Experts of a small language model: width 192, 1 pick a token.
Below are experts of layer 8 (counted from 0) of a mixture-of-experts language model. Rows are named router (the router's row for the expert), down (a neuron's output weights, with its number) and show model dimensions 0-95. Each number is 500 + 40 x the weight over its row's rms, rounded and kept within 0 to 999. Numbers have three digits each.
Before each expert's rows: "comes before" lists some tokens at least twice as common just after its tokens as in all text. This comes from a sample of Wikipedia text that the model never trained on. Tokens count by the router's weight.

# expert 7
comes before: " the", " a", "\n\n", " to", " he", " his"
router:447481484440469551504437461539526534483493503501476526455517412535469442479497513444523452444554534434470485552447495477472492533511444476447448482448546524517481482558496515513501474567486540555450490432442488457455494475465470577512444441516539504428458542531510500508519503502445511480
down23:506532524503464522490496501478534507477516539455507448433581516408534552526508518496538457514482487605550492494465528503527562567502500521526527496491515487544519445447560493460542382510481498508523514497522533482464488504542535485487465538435496465528445388495543476447532411490569458503
down24:466547531541529462577499507464493488480485435457478527474539464532415488519506533478451501559492456521465450448584578561486493439608550530485577464551474491419459472515516536457480518485409440544545549463604470505481478533507476522490530524452500495444506556530487408431481527517543482492
down25:489450472483512408463572501491490499549515464510495420553450571444484553495464515495498461485480546474469425491439463498492480484484478525457452504512503495531532425457441506437563481417554552438569562527495487489457454458453461541493536529532476497427495533429497514510561417500597435514
down26:411510486436494487476435547462549546478505444503516468548507500510459556439498465556507505570494566531417519510553568465442513548566625496450539465506522537456483566491502476564436503563486544553522551434498522477604502484508426434557453516516560540487489466558537522494447507471493531493
down27:425516463525548537483448510503532504579474453446428456445487409485575486542461562559530499514459513496512527566481452489535443521547489520521486487479456476522560494564474492424494566540506462521441507477465523552502506526521413463482526509474559530513443470594494464487446532432495568498
down28:526534549513543583515467432474522498526553477500507472517552534475487398462502470419482484505509450591487512502407492516507485461475603464560486475531518574447415480496512477543561497586592544514519503477489457518505484481450468423427527488480523539455520525442511493428494570555430508531
down29:480522493506488525564543538534520531484469481503492601477491458548515494518455585551464450539538540448535512510578557466444516492597497522501445517535510490526542519422420563458498466487524505550564465511553605474505476537523483518522480555483516503496555534475530523489492469531514488536
down30:500475457536506499410570476424485566482522472490465526519507494465496604523496495440482496494523516515461475457527544521421512543511484510525491517450503489410481506434546541552481507430474536488492491528539430541516457535445470465542539501480511453508501539535529515485599523534537445501
down31:549493538429506529553496560477492522450438498554521477493496487514512454494501520501473490527555449402537503541531469511484464551455534465515509483515496478544524528491510494480513469469482553456532543485421450545505476501539503525514512463590445472443520498506571502530547450509479474571
down32:487443483615460488471470505515513567506529480471429539415526476490471548552399421462546481489488447484535557453461518452520489495531577423429515511502461483518523508511460551479487489463462520527440519425539548529433490505566453522529468494437474565489479551545493487530489483418477576505
down33:472556471528542523491497498373587479514463500476517485554515516490447523540495466519500475571545494567463601516566483456530547466460545556459543514480520502518483467538403517534464510497479551456537485504511488465545546493549455462502497460504463489584407456520569458491463526483519495450
down34:402438390545555500520516489495473477470515516542478504521486493504524498491496440506565476544433519556526407467435485496460543495463536540575469549546408521504545509520510504573489486484494512486479451560586495557533546482568549490444537537556506566576487532494502547421545501507517533477
down35:431512532513491485448432508512510507525412511527521541469466487487433469559478539549529463528470509448544439539465436498542572560541410552485545513502497490468522552555491472525523434554489484516451436503545465470479476460555528518522497453463489505496480497493470499523452453448457553574
down36:547480496467530483521584505472468508530550480566464459460427426465459542489455466572565459496504541432510481453505467472539469510476459533494452482558493463525522587537525536472559499581490502474487523467480491550463418466494453426504445466499486507572532490521528509452481495432506500493
down37:497530491538434508522558538504500424539489537437446527508481508470502524542501476533498479481517559570470485494492508538454572477590435520441436475479490490452479479497450523523511566461456432500458479487507465508473466402518514477492476522447534479506483475499525493502464469539479564577
down38:487545457434592487468486488524465495525513517446612491500477408526496556471568472474486520539508460419410484480476540523488527490500492536485487538514471462503456539556512525532499504471491488414527502452529541514480500536506460589467435520547466561519490489476527509481426464508489454478
down39:456491504458503505489506477514482449537525500516497531512510523481504479460419508464469482556515466440491555525444465490544457550541432530491493499456476421492501572507516522545519506432483480547490505447596477520465528536471521516464450465469463498465523512483448486525577495537477519518
down40:513491469535506578510457434430444568509500557472508510524515494536536556567561477492502560493521444559565486489421504546481475516485535485622506496484499512412476525410556507464493521521482493408486555536448469524539507543515493516484527450509434534483476546496530478486474502488485489486
down41:492499428517488584522444502479526471494550459528488533518488462519516581516480480477478552530565494553497538554596556462537469508481458451466505493456489403548509506481477545485541539418482552481530501607473545563515509455542484482414515503524465492519476536489522488555526463511527439474
down42:505529485433507526433471488520472433512455508572489455512488441456479438473551486488482507513497485483506487473525474516532471531527494475577470495500561502499527532569553487523517501512537443497555493394476463473546582567469549493535485460484459532501461501523488564547447456472546534559
down43:470469463524471533549471494479494512500463513478523513562491496522493550500525535569483462466537530483450554579471472510478588474531439516429507467479576451420511482424543546514462544588517459569581473465534459499485564493528467473532484478473451435570512519565524463474488467460466469455
down44:456464543446481498514478465554492443513491515563491463466507548459464508431489586410514495526516447451514436477416510475517508407520476518527510467559530498533558532474496473596517556413504469454523485498495441485519527524441529497493472477504446479537476507545512435563513571579508511534
down45:494518470555530436502510489505483497560508487502479508527450445496555613503496538485445457521488484439567590532495507541557577498503443512483505523481473531488439528461494459501524473456521482444543486476515435444474481505542433476552547504531555450489506465563505508447493539509439524582
down46:529517525428482529479539509494516423457542459448500549485483444556557557531501460564509509510464535539491584430572476481505492540421511511505435565489530536579571511535463466484506534504464574567526455470569482520581488491450459439403445547521469537506467556455459454569492481482505507512
down47:441544496476530517510486523425525536568514556482531532503491446527569518513492486461475509423541480567535469496598499529514508539538504493419510470503464483509435531469507538459441495456487510544506560502514439469560457557469463533499434465456449427480509510485497474497505493507518482503
down48:527479500472501433604513463463476565464492488459413554466509453528538487572520585465505446527524514594460524531526509472441540471457527483471465492534552586436467548512555526550513575551519492477441541409508497511543488483502452501476489523509526553451487502501493473476455514493476442499
down49:460501460461472467557433482465503519571426505499508509446489521472510510588487439478539466500508503576482472498487587512517553511496467524441521486483515532529379485525509476526514521565513486522446458473556442502445513526497511527502438401497530401473520439478546492488481483487486503460
down50:457545494456477499545479519548537483531440493418467534484490451525461512484485514497465526540445447538444587550565509493499478500527476473449431499519536466505459472522435589443499556482455505431527465500546515517468546464442542480464494497570440533461454547572542415492459540449485493531
down51:561473487491539487470508485484540539474428466522480567463490514513521438520472467562536492486526503398575573574479496472528521453579430501461469507487507498494511509518547469458533510451525493482506425428505522526417519477479506578492467536455566506481509534498492434573524540499498510527
down52:615520466584510553481557559507520500507546481473401513536451491470541540501510495518538416510544460468515581479534506476472490538479499515517480462507481469509472494488540495450461467450485529375599544461474527495515509523471449506491483439455495533551468499463513579448431479450481565492
down53:512534542475510486492419550451507514490412483508461501456510546577486546501487500483434591478474533582453505475488453501505496482494514621465522502520492489410460452573525525547499542449514463564519430427476512527494538540470477473474498503498511531512497499513516517503418470550476477490
down54:579424489450464526512462490570579420477446463510448452513508488468441499428451561486490451495595501537477486441547526521500500580467478491517510491560425507532500527491511464532495512500431573500484470504481467510519486461507482471509446494513475539493445532487520595468492582555544495585
down55:446487567459536400465493519471537559459497483464530429494495584540451587493490501449462520485595449521447558499513506447417476532435524421447549544545567528500499478458477494490463510501465540467483565517476494446483533547445443531522495493524446474503524473506503518481489438517537469456
down56:492553462466439511444485568560516439521519533518436545484482488486489544492501440468517575560457499439453537570533478532527474535524489464489486476564511498489442480506482442549501515468529458568474510430518475590458514476479495522488469493495501482545560466494492512490469404532498515526
down57:427520441503459495493471480457546484518524545447469449472488565533485499483510520481484491585452514524517502457442479575495479521534477500496472483511512527565466541515512512505569466516431504510464485501453546484505486491492538508542414450490514517467474614522452454438522553522450494510
down58:513500568489549473482521490460518567512586481507474511510540531497536546486499490518531557551513519511495489482457585488450535518485545479518467449470563593542520538551562468538454525500558560548482577452491505460502514481499518452577464537519579547505523472558476494504508520474558452446
down59:470478488517458466551492477503479520582454499472474513470502452548471572516436516499509480492543478544531450511501502521481499472543531514504549488499498526466486480553384494472543460537512454473502525402525501512513525499506390491516560483560542497398549490499504480502482537472565533451
down60:524517431505513483527485448558561400479524497596482498523522447519538536490495494480507531504516568476422501507541422495554515417466479575498516482470510515443566535537527463540579498574482491560521495424518519462522525448486529551448514563539510505540504529539497518503486538487474568534
down61:502533500506570492468508462583509522518584517503466581555535436517424443507472459530471480523508446514525461531403485490527478526544449538518535543470482515532444487499461508507559490532494512499506505478504380459488519499490535437523514532523496467546474525564594478509521514575497532570
down62:457491480494583511540477510559536529448505491543502507509485530494514439482511487455560472518529520538493412469452540487479525530440469559463470523479476421559508438482488414514462467552514460479464444597464524478542427523493563466514480465423505462477487536485531543551491478558506490466
down63:559518545497565458494511498503483541535527451533526462477557523479501458555588486481523499521540538457429504557521513450538517513509539470467503453570541484450540434512565534461438532487568522495496541440555442442521587516490546528482528581461571553459500549488471397500445476551475489532
down64:565537527503565459428462561587512424483460424498510484507507469477520498437536489481473519533549477443542540515538513483544501518523547553511519495529518542504468427526468505521543475451462504481568485433524415504501518460549532501450511562488503520500445431577517509513448546481507517526
down65:503568452571527470507518582460546499487536544465432486518501487531471555459454519468566526442465513483528505508555499469506449474510506520428541488509528511506435461540475420488495536497527528510471547457514489539515531480454584472454385444550590515520514488490524434462413499534463524476
down66:494446442537472508495505444446488522531497497521467432501454497484472558538541588475528486499482472561523504493504554507547506449471470552518500491448489454495481445504464500546533465497564499523502528472438536513462512486567542504498531493484503441477473476480440504525482462576577521505
down67:492502433468515532480516507469450523557483576484568559411477507488489576539470485536459502484501546550515502479529507554491516532507535488541567462555563491497444523475515518504531505420519522465556524435476397521481432467464497490481495488487491508495521442441506458452581494508479450528
down68:477528462577481524533523525476516453533500417479504468578494604523524437527484469539524515538508517508524540486564513492507525505449487494582481495461445513499493502612502485454436477493483551549540490545558490555462601446530498469459487456502511517505494507503506572447447509501526572516

# expert 1
comes before: " of", "\n", "s", ":", " in", " and"
router:490456427532494506476521531557496459469472431472495445525478510574467499548508444472506506498495518547462501417514476570480458596515526471585552513557455436457526469502532454481432472470546452510480527528538452556540514475594493476506522564471463516527535579498499555504465458438495530605
down23:475453513523439488437474514493494525413545477439529493535448539541503500513482533480529503460475519517558532439506526553435515540509539518498477482514525514542449507515491521493456511531457459479477583571443468563501568531431474422448442455499549435566477452450551458571520417482517492505
down24:479489473523465433447481558537523552516529512538470471518470441522438480469456526487442541500545511492564507438603468551442514458461509448464518527493553507441476473504537513548473470399502485489539501456435521482500478494542467535517482464508502490520512462486497504469529429568452492442
down25:469544448492514536461418457445534495519461505478469531503481476598415511449575479499475505477501498544467468517545533583475590505449450579526468563573554528538528556454489556543545391492540448512545535482510498464482502491473470531503462483480495442523541491446457481470500499507478416527
down26:450582493539553528489442503520525482543490538490462507477504465557501541409458546445431496464476470498552506461490596527438531516560467531509507483507548499521464518496488481507460525559447522506458565472482498467523560448440509451504423553474439497476504548546548568497562510525471527490
down27:495568471488495454461452524502497510428529490485477536534613538512494555531488475466602506567554458554525490498530487493427439547490501520430507528513517494382454531533486465581476575502513532547502496474540478465513513460505473490502485456581559530510505510468526484453519580500489564537
down28:531478551411532513432542477503512512500477490507578511543474538523564469413467476473481501507555562557556542450545464465467524547442521575440416522514481432602427522490551543502454466462464523487431450474449522500434436434539515511496559555473509543527494424572491452582540516488520452489
down29:504458509546468499587508527499524526550507480513458531520545477496475571570486539438546495541511454456446526532489452480446464536536518543525535530584475485458551486535531517547564471455460472519459548452575495471537520480485450479499524504491528495505472548486538558497488481585458526543
down30:523551475422521506501495494509529521484517577456457469450497544532520628480521510485484534523455498467566510486522472514476505448482538536417487499500584479547528540465554449420501469481443566477573437524441494602452521461486431489507499512481454483464516527483528478492435574486549494521
down31:586476452541488529549473512466549533378453473499533549409589530462516481462476500533495485457505554450493474504460536520524504506448506510480505548482529445495479445544482553445569466451446487540456494608492506467532576480492406546548472493522496533496482501453517470533464530475567492446
down32:537584427502534489451504521583456494471460496530535483467528500540514452546456548514513475469545455455517516526500430509545451518535515514528449451463555510450492422598516493464532512502499476514497453464402500506427524500522577451437484507437518504471487486465472503537547478519441492581
down33:504506537505459563521504513449473531415490531511469512539513509463506553503480462495496526517544516492498533563468550516505617514475569551502582536535553495575523557577520502577453520476478498496523492500519579400500488483489504496553423582484486489495496442576434542539500470531419498463
down34:553433479511527535519487505504450463530516471471545552519483501388585531471487495490478485493548531507516501592452456426487530458506609505471392582444573522544483497548476539496541556476563512463499524493505517533451490514505525585568521457527529533485464516476420501481526485484423522498
down35:509475589452534537497493533489523555514448549523530469487492473475523459536548515477519547505484544576447490498538542516508456488513501478446450460509501510527517629480521458413445539554471490522503450610515543478487449439445507508545472566422494532413529529487470435495514477493521605504
down36:498515514456480494512535517442541542537516415453475485523534471473543458473461509519540514517504486592484534467514589444509539351506475523479496474469605504496469444502459460570583515436535493472576470523407580532505456484422485467552502548503561497524448560504518521487531577525516532516
down37:423466493483508528436479532486513462553556568521496474506518516504551480568497511465503498487453526573404482433577521503503440536574506489423484517538490526493532534498501454574525504512504540536517494500536499485537417434409484483555490513460499551553464504483539573457563537536506441493
down38:435542527475494509507483474552605557471522579531517530472424444523427543499491454467523530557493486514543432478462548465487548521480435457480478482444439513471550448420405566467432478509508445500570515517520562469483472460452490502526437554504536493513508554487537415539487512473474539405
down39:546508412486479460524536477524578497481467544486483507450466502520538475565519494465511525486430525601486499476452515510499476518559495492554518492478473517502476515473490494509517649436435516501471508525399473440508455521564464512498565532426556473465421573449494529482483508520524489525
down40:529460458523487511553526524523461500525523530431451541463584438540525508508556467532505544506440480453582446491520487569445509595525541482506558494494535542554584501423490436494553534529535449554478564499601479525479440529463514522500515486497500540450531495476430465477531571480564451507
down41:467516452480578472502380520486547519421517521554503483528532530581457511450482510534511556488479535492477455545566489524450537489530558529508553502568485492461522511549518544507463425515510432520473414510474426509470523485452522502443501478472551518526499515477536496435476508418528491566
down42:456536462447508542513489509454545473509512531522490491472493509456482525486512485535487586602474578510525505554521535482491558596491485503464459484524462485527443429508499489530493536508510406563502522552434504525536492565444528488478485492513405546476438519485492511475539501424520422552
down43:402450535485492506592587495549475456555486451478413543480505584496557502589573459515531522494445485497487512489491481507499455502476463433448468490498492568575540497515447497397445546540421451627474519479489481518570420521517470530509530461558510503509500485467498499444498536468479486526
down44:476490592454512507517517475466516489463497452542608434481386524458565539553482539486458466501541520526483528505451460506457492507531530506481458463542469517496497623511447481491474519516513523497514500527512467496517488538477435506488530465478475506498452516526484463478525505517481506538
down45:497498506534534503557385525406456448505503599529483488546517522450520536489534506499436489470488471451448507490500485469472529572506423491516534533482501460446460517524427530475472496545494536507574498440463510504449492518505548521548512536415487463502597531465526492484450477550495523481
down46:512464496475489524572471497504470475409495560533484525537557466466437499574446511521550551505489463460512360527500499531532481521508562556560499510488518457502516541576477473482461484515550509524510517475506515460499476426506481455485592523551469440470508463470512542530467557476565513502
down47:468538458491545501572490554487494491453513521508499589515518572499524529471465427559489510466498480444521531556399451455467550503512531512479541508531519484497542506472485506496478475526554418508461502475514432519470447544535485554509535541533466524456383455501491430450575468567409542491
down48:441526528506536494485549483476561553457502514511487510526533542472525487541497464511463486523521517605432495575479482487463518460551459546518443531456494485484514519536446565505469497442527477492536551461468504561481547512502472487487480470520510538504450395456512517545508421569511491448
down49:504554496502464515476549507454533506431493493510493510528515518555521525480535509523602510527514515492492513555495511537439467492577481521456462445507604518469517546469506540477474553481458505516441436453532498485454536435429603478548513471470434531503605460556544441452486413550528489491
down50:440506454474478495533485470569528477569432480486541514537535519418548463475564551528504531503505564655483516486521490523498481426439449507429488516490516461511392518444515486511514486531448507530536445464563476509468543529527422503501437465492472521528467511483517518501506463514592475484
down51:438437451536504512492527529503458565512489476484523519494460490487581503491518512524495482539518500398487551477512512521540499514513473529543582452457538546528448460445530461478501512405444463505539557531482462575528534545549464494509515479493513537490447532498521453499474479512537415461
down52:517508474483486439431496491494491495540460479500552468468553514500500395535460495499531496506597526458489455495510532488514520558517555529564545475457506417441528505506433454534535477493482481546468491500430476487500508535560381488464539425481553506506476584523533464498460478499458443600
down53:472511491535448525545472533487563489492505562512542493471497517513472524527529501483564493479489417519557554535454494469409535493490481405452453491512496510498438560479492540513498505489541506428433503475555489460556462442467568533562513494546361453535463496484452512458496427504494505471
down54:517496468551492468432503535543444560576486471496492487556530471566557499521460459481521470529507482575511491480557571586590473537511483486430448544543574501558454488481444492565576484552533558531490449465475536556511489499455446473481578544540430481453470504513468531421549536554494488502
down55:473450529532481516484493461445472504485477481507513519488474424419405415499530542465435586552475574512494544495535480472525497584534477498478509435448542479444476485495530486552430447504472556539524540515484487485475517468473482457501453486483542506512475455518490608517514522487503521476
down56:462514474462508512491426494450411551489517596540496484493470451476509503509503486490474537537472536461523489520553494541469527492447527470507533420511486504503461487472470453508452474465496498508534478470558498519453389518492570470500498527505566570482401557569521461479483475567439504487
down57:455468530491438425487507515459565552581531540581498482516460503510471528556564529483495535567467484579524475451482465499550506439440537492483476569547501536454461477484428504548475450532490480505494476465483493570509496525564488487553524436524478469531459513519474473513413504560538533538
down58:498457524507557493463471523571487562590446517482519508492544513485603518488535553490472503494552521466454464471558552524481580513537530533508396470462534575482498431560479477496495487492607511534503490559575544465495482461512520523489448499507522540490530500441437547535483423555444567506
down59:526564436499449526494458432526542515446503476525462392444577514554501464550615521452454469448425527503559516509447509544529518503483499422544455478425507502480476488449574470491516458535465527430455475471527478525517501532514400473494473567510505504464567468441506496493449494521525501503
down60:550473499554554478479503517510477493481552502521504441482459497439442512495466539536517499502501553458504536520477536560508484516478476520576485505457459587437535546491526450569505478577479459531572495477468485495480525440495490493526476463507436532485519498522561489453636539484521517599
down61:430449513488556504524543505532494495501497460535499526489566594547538495410360502496500510466573491525486468494444514534539530495492481422457489496525463493498489512492442517479501490473536577511455380472520516520473531502457527575585546458476470518545449478518494565510476441551481516540
down62:507525552486566491502484520534542487498454453571504503541452437501466443492492544475539459506468523472438487556559504468511467438539439481552553444499419513495528549573503534510496540388480538446441428506542526532502508454467440485435449573517516478523566533558551480505486480562514465459
down63:485546474599449475498476438427569460457530500520513548476555476477476526506498503489492512521513492510549506523549530402472455429443482519549558524501469492489501531452497517520560486432487488421519563469506514496437524493446508532490505541526514533567526484506498562528491516499543461489
down64:444516534460475460478489461481434517507536562553508479417490502524476505483445536527515513480492474469475431480503531513493448543486450527450500380462511525524474483467513447453489477535438480522522479563483409539450485492504484421514529511514482480468482537428509511537447501481525520531
down65:534472590517513529527496488490506476557517488479496583469532606470554503462484515430519545448513540514538536489503457517513478486483486477570465533554482401486484517560469502488513498500468389510529481519430529497500499489491487490486507507554580466536482521492529451445586573502452552481
down66:550504425394497483503461486512555509492508457472478477491564563519544466530482480486493486452480561471469467509491571438470514511495523531508460483506578593498474481486427544523553541479486452504484474550390500478541496534486457509483531520520502484550539597541475407491472515453490578500
down67:484549406462508441531482421435528539541507453477440500491518545580430527566493512472484501545468474514501546411520479510560504525565444533518505448577492572485502459449517510496514508530483533454488462491505550482484532494497527511515494509500507510513466519505594489502493561529468566505
down68:432450485512475478504515457401477501544557526505490513518544536540508496456476493489485470512524558531495479550467554508522538512549529590473484502474541463412449534483514478475548439539452447534520528453588616440453510486462583496483498471524454494485465541463509520482531465531562499398

# expert 0
comes before: "|", "-", "=", ")", "–", "The"
router:461493513492506463446487593474519462550540500536514543529513523420495484488538474484503505444465467555521516510432512557538517462468481506436489524538541569477518404525549568539478532420522496484553471515519530511441511513452530443481518503481541394465485445556535480520454535578549453570
down23:472517476524506558459485500453431476497466540463509471520495509535566544427438501488477497470417561457479499476461539452469472479486500495497482452494526478497507466481507552533496497480460476556535523500481578525410503456507566525448568402549507500474490458589502446470520474483502556577
down24:462448497490472525457533492526531533585518502540494495495521507528539601512486505469575541520473503515438534449486545458524517461518541468487360483547465539454413523532473536605456517454491438460521575543537469559407471559469548506497503531517510478446512504516457497505533545472529506530
down25:479470435457473496383452498437533471487472534537575554530507539525527514496503532446468514547524461572508457513429550504438522495485565475509515541465560530475520569439511508524550509575492486476506536551475539539508436510525502469560491479516448473495532465476481517462505514467558533518
down26:492574507509422474490462473470484508462440462523497512447547505504570468494598475447541495479465459605579469537421461495604518533527511551473527495524513472439549432521509504497517500514506499469554452519520502505479450463530570431466497492466468443462523502548486511484546485465514482479
down27:492505525539464463484541511534490478524475467485432421490473439493531529460487550542583523499621512491481542525508474496468556554527446450477526468509479453508496513556508456540550490472503510519508517485473477471501520496483497509561482468499450528531477488492466498467582556490525508538
down28:496499485513464491524526587501441510516512486493493436518474485522539495522559559482568471509506638549412455545473525547448486472532504488457552476499564565536506483496506464508478455503513521543528504485504584528539520530426471563533478526520495505543496538505450485462493476564551473520
down29:498521534511442472426432456493531499519500502450523529522526505545542515492472532494554520466516570553468449517536533476457472464537487488468482517431513503510505499486510543484475515533439530473454487460483505424420549430476439463561472478496545445518511443484539432443532550461496553465
down30:438412534447467535494481477479573529488490504481489416470480541486491543496479501531537467503411540551504552511480500407498513539469487520531497433543416531517519389448519475489454575593522525504552505541563507521531494526483457510458534466430488474538511456521520540481487480540521478485
down31:457448567565499500516475463487593518536466491533506508495470471517405449516577454482506535485484564548495472479471473478430545488438558507482482533481585491590495527556497540474459432566511466489562488517510484449513453499512490543526475567495471400556520567451537490528383405530492463467
down32:531532568455508503475478468496460585551466511450514512505451483516554479488594562486498458475519463519483515552529461550530500515547465460505386553498472473526578468507492536489525471494483414474522431517496462475490496468530582542505509544489513508491447533477498513473595577525447530519
down33:555494455452530520536519553498454456524531462453542426542462531495477438473503468483478523451490488376575465504456465525497572468455512463550510439536518594469502540500510525473476480450484474499528472542569531544506529552554474479419476522419455568526525465509487463539484504521486521466
down34:470484616457476576542470502572541497517490553473512450487524487450493467536436509536507492491503485462499531470460525466477511493502529408516461481454500451484474558478469456468523462492484483489525389471491526458590510441536486542554507477498564493557544475597545563514521506469550496544
down35:393464543490520480534460514510470536506551507485504514471483505389543496510430477436570602501543545486496554472563536535474457482494537409451469450462548520480473478560544514606513498497512509522444554543612481473492522397473507512519542485547526506571502519513488512561498524537522432497
down36:542492527545542505541459474510532514482539458559518466514466473483500522586522521544484525509541543445535465557462489485467508503532533489489481487560500470462474603475455532579495500494501540503485483494533483517548547540470546473507490498508507559602453542588465453612515466494428544491
down37:531549526460529526480457439490433490514451549498501529424468495527503402512523489490444393453461502576524508524529534471477536532527497568550507506457526409528547441513448455530462508487494454388494483537477497538522488470477519536475529445531528497536485551595532475458549468479491478494
down38:503526508513564500506489532480483507470445507496499530507449524538451517471537472542493441516547514581480564510457487425470521514517556511542474459576529535423383504438468534429538521404546530512518567477486492542519517477442441484537464473417470544474544420417510466527546474493477481511
down39:460509470477491413453506498479507496500485564527519528524475545475512528475488428474463571433464510458628504533539486506519497398530470467492499467490540522511492395564550452499521480506529521518389524471515529458479532449489434518477500432485459520483538442456443549537516569534538496540
down40:436426506437600471475540505560442543477536557522544535499442441518491514522474600501476441517467458498498480496562435548534430518535545500563531531574432474492520493380486527541493457471431517518515451517505534516554468482459494505502497480451471525474528488447501480453511498499542445531
down41:516519486583456467441485492537515565475498532462516490553486472527481393456458448430525500494513511586475463509465474521476510512530489495525488569537559478507525450545511484525481470532574531471515497474449484549456560515460502557539486480483490460512457448473453484506410475446565492434
down42:438436441449520523520518464491580502513634542569519491503505522488391522445475496508568482530542506386498556478474482467542469504450503528476467545525462531494478449531501479502523543498488506503431546493549489483506524518528513457514471500497560508450490508539494435514511511512602488501
down43:494449489541545546529539518529538474579446506534518506455525554568498538538546558480475538473536473515530521505491452553400478457579536540474535509460531453511478530467488406464470480461487491522513479517476404494432508474533545483498533501536484422428529509441542529545543526471439493584
down44:468523501517538496526498489417490530476521487543529505483460472485537475454463554481543531542480543468513483522613453471515491524481499496561573513506470522469522509455491449536537471428516490450511543526462529454532501499446479458454475446490472596485530476488414568506415527531452503453
down45:459539469534541491489387492479537516462461481495460476479517510519536482474584511498466508495489476403475393521511509503469537417559530481427514456473521463476541474435440557523498534490553428481515431498444545488524485468499500590483554505504453548495494501484565499432478512586454539487
down46:543487416556482514516588524482492600555509462497600519460513402503427462436553528525524496514487512507401486467506476473476556494465481574560498485459471556473526477491584533476490557516518569492562446447469507540508498465569560483525515475465536522541461447520451573464563475477495541437
down47:537490403512533450464541496561492502467533548571586532491531470523542510495520534610500557503573528524498542491462524507499473521455489546502533509554508523490408474383429561483437480455468475432482534488482500509435505549520521501495457518439465501433505544514514522436520562527489392490
down48:508434511558464483459559451545504462484541491474505508529504468465492522517512498569405556500473535466549520553520549526530533500472507513559539516479483449492521557524526477493498526492533520561554463536508420511522564524526481507536496450504502560506483517464516522465592484526535469484
down49:524503541488479547593524537486569514501496457575492490426578530605534487453529507476500466519546553461537557505542532468455445468498530471497446498500502446463533389496475564519417523471472533540483496449554429582433546529486461489495462556555577500488564511437525552544497533542513490491
down50:509508560508505503532546501509472549519519454533489470508522469496515597507559538547504473479524479504564499476497467523467529546557486535459513538533517542492529531491434430478497482439451487487507478480518435455516577509501556523522446484490500462475514496512497528479435466508543489455
down51:510462488561482567536424500493521530499534516484455506530474522514464487513552455607464510508464520470520497502555553512479432548483512442454493533480499474532469549572522618500519507484617475503592473534513495460482494525521530532534522449487562510540470469488496520527522508517515446536
down52:546516495493565469460481564530521500500506515472533518558448501508522506529593499466484489473427468519482498524561436462473465439498464513472594554495482510482504496519539496418555468521473469445497496478552467555475414443546522551561431516500506559510481571454580517433593492481448519545
down53:534481480472495477518472460500588436513566540510510544532498523477506434475423519480560525480516561475415509531558484417489503485501530499476522556488501500465431494531539502525431464501525514474451533432516454445507498505487509463482462530451582547544522538508487496512490557527488474511
down54:525492447527546539567492478491412493514465507503501466463533530448458474545408459502583582492523469470479483477469460507507532398508527536443515578507543507558493518518505501457525463426541528542476484547456524436502528487526566527527490476488530482479462497529447443476499536564579406515
down55:520479453473432457543533495500444493525549451564469535517561536470460498500512517534540493496523530478543508458529473453515498517451525510501532526479536503617495515510541506477500511489587573469510374464480494458434506489524450450538451446499489528484436511511484494530490533475608432430
down56:444486508527486483385468487509594524526487454583517440539500507479439443491532581536422537468519495520484531462498579499494519479558491522569529411479490512464523528576477461481469545484486533504519520487569443489572592408507499479483484490495525493573531507534507529490506528524555452484
down57:504517508556435473475579497502497480468428475531467535462498541576475429508543540468548496407573477488467450551485498563482512478514524399556575524477558490417488551488505391457528501511538496506435570510487496494457567477481517517523532494489520471516466497474491559467513503508427510510
down58:579527534451503495470473477595499572448465480523476593511521477480487498514568523471459513395542579471464525414509455460470487532514547494580446527548534484564546478492511505508528433498593484496455511435511529423588483555500531486536495474571473474495536536577504525531552494507544469482
down59:461485455573544447480455551496586472442427517527518542437506532539498528578549473493562511517439527465539560518511485460540569479492483408476502423478450496454511482537481460449474517438529466399461490523545382479452525566548546462515520482466535491513524502486504503551479512469546434479
down60:514480520481471550407529417415496464484500458468584514527426497560565425538467510521557494510377545491562457523502469544532518454482482486497494566465490489464559531473477510458528497476491497512515510481492507523524461529461576497449520524530522469532496539432411568470523504444527542512
down61:504464487483535489529503470460478487502413480543517482432431458478565450490524516513492552542472489458500520516540481458423464453485518488522518478494471558551463412466472474477509484601503503536483444532536532507522456554535474505438471587549516545509436418504513526572490466523462411525
down62:416498467480511558428479540478456473492571477444503435479537505492433460506561533433539439552550522590495478459503565463494470510519520540482477435556506490514482467457521545486497447547588525507533619478487543527518469515464424491533507535570561453499481526506517471549450442488434497516
down63:548596465522534493558506534447560553512529500490481445544469514422497473523508533486516441480517455455512495498479503542503487483501505544549470451413459549440488525505483460496447444522509521479519506542502488471537569538521511577514490546520494474502472585432518545404487540521414558462
down64:504538417477404541539484500453478502505523544549469479541511485549491566491473549489592461493455521445548576535486444490522509432569442489479488491498471430472534485431500524555495516484447579475462478455477494469454530524495458590448553505489484526521499532450565485448549483529490497479
down65:501517532463403510481534468550506497512539527501502461517489516454478497470512501557545452494529458571501444470481501513516477477518449555571654506516519449499468560469499520502478507489502463485550502485504477542463528523475458508524506552533545481505516476567445521480464502493548446466
down66:486488482525554482555469504526439540580534503482495533440547527522474506442570470520590504465529537434458518416543507517500543477499496486479543529468554481454478548502440437508459535455444522414531501549532476543507532497527597509500501510476461476487489454544504495563471539490524453512
down67:527450572501477428518515464500498582551497474439468417483517457505493487517548512476518503459524548523475507441497465522415497543501498493483493488436510516528513518540513480437531412527482492527450500478568521512524521506411506506557542496490559414517545563446548539502553536515478575536
down68:522476457487568484505560468482541477513458444545427468453528536518497511472537495438518480484485481518535549517509508490526480482512395547463488520510536532533449483540505573449527506516429486553498572595504491475496368511482456498488495456468537443492516541547516520535454549518468484495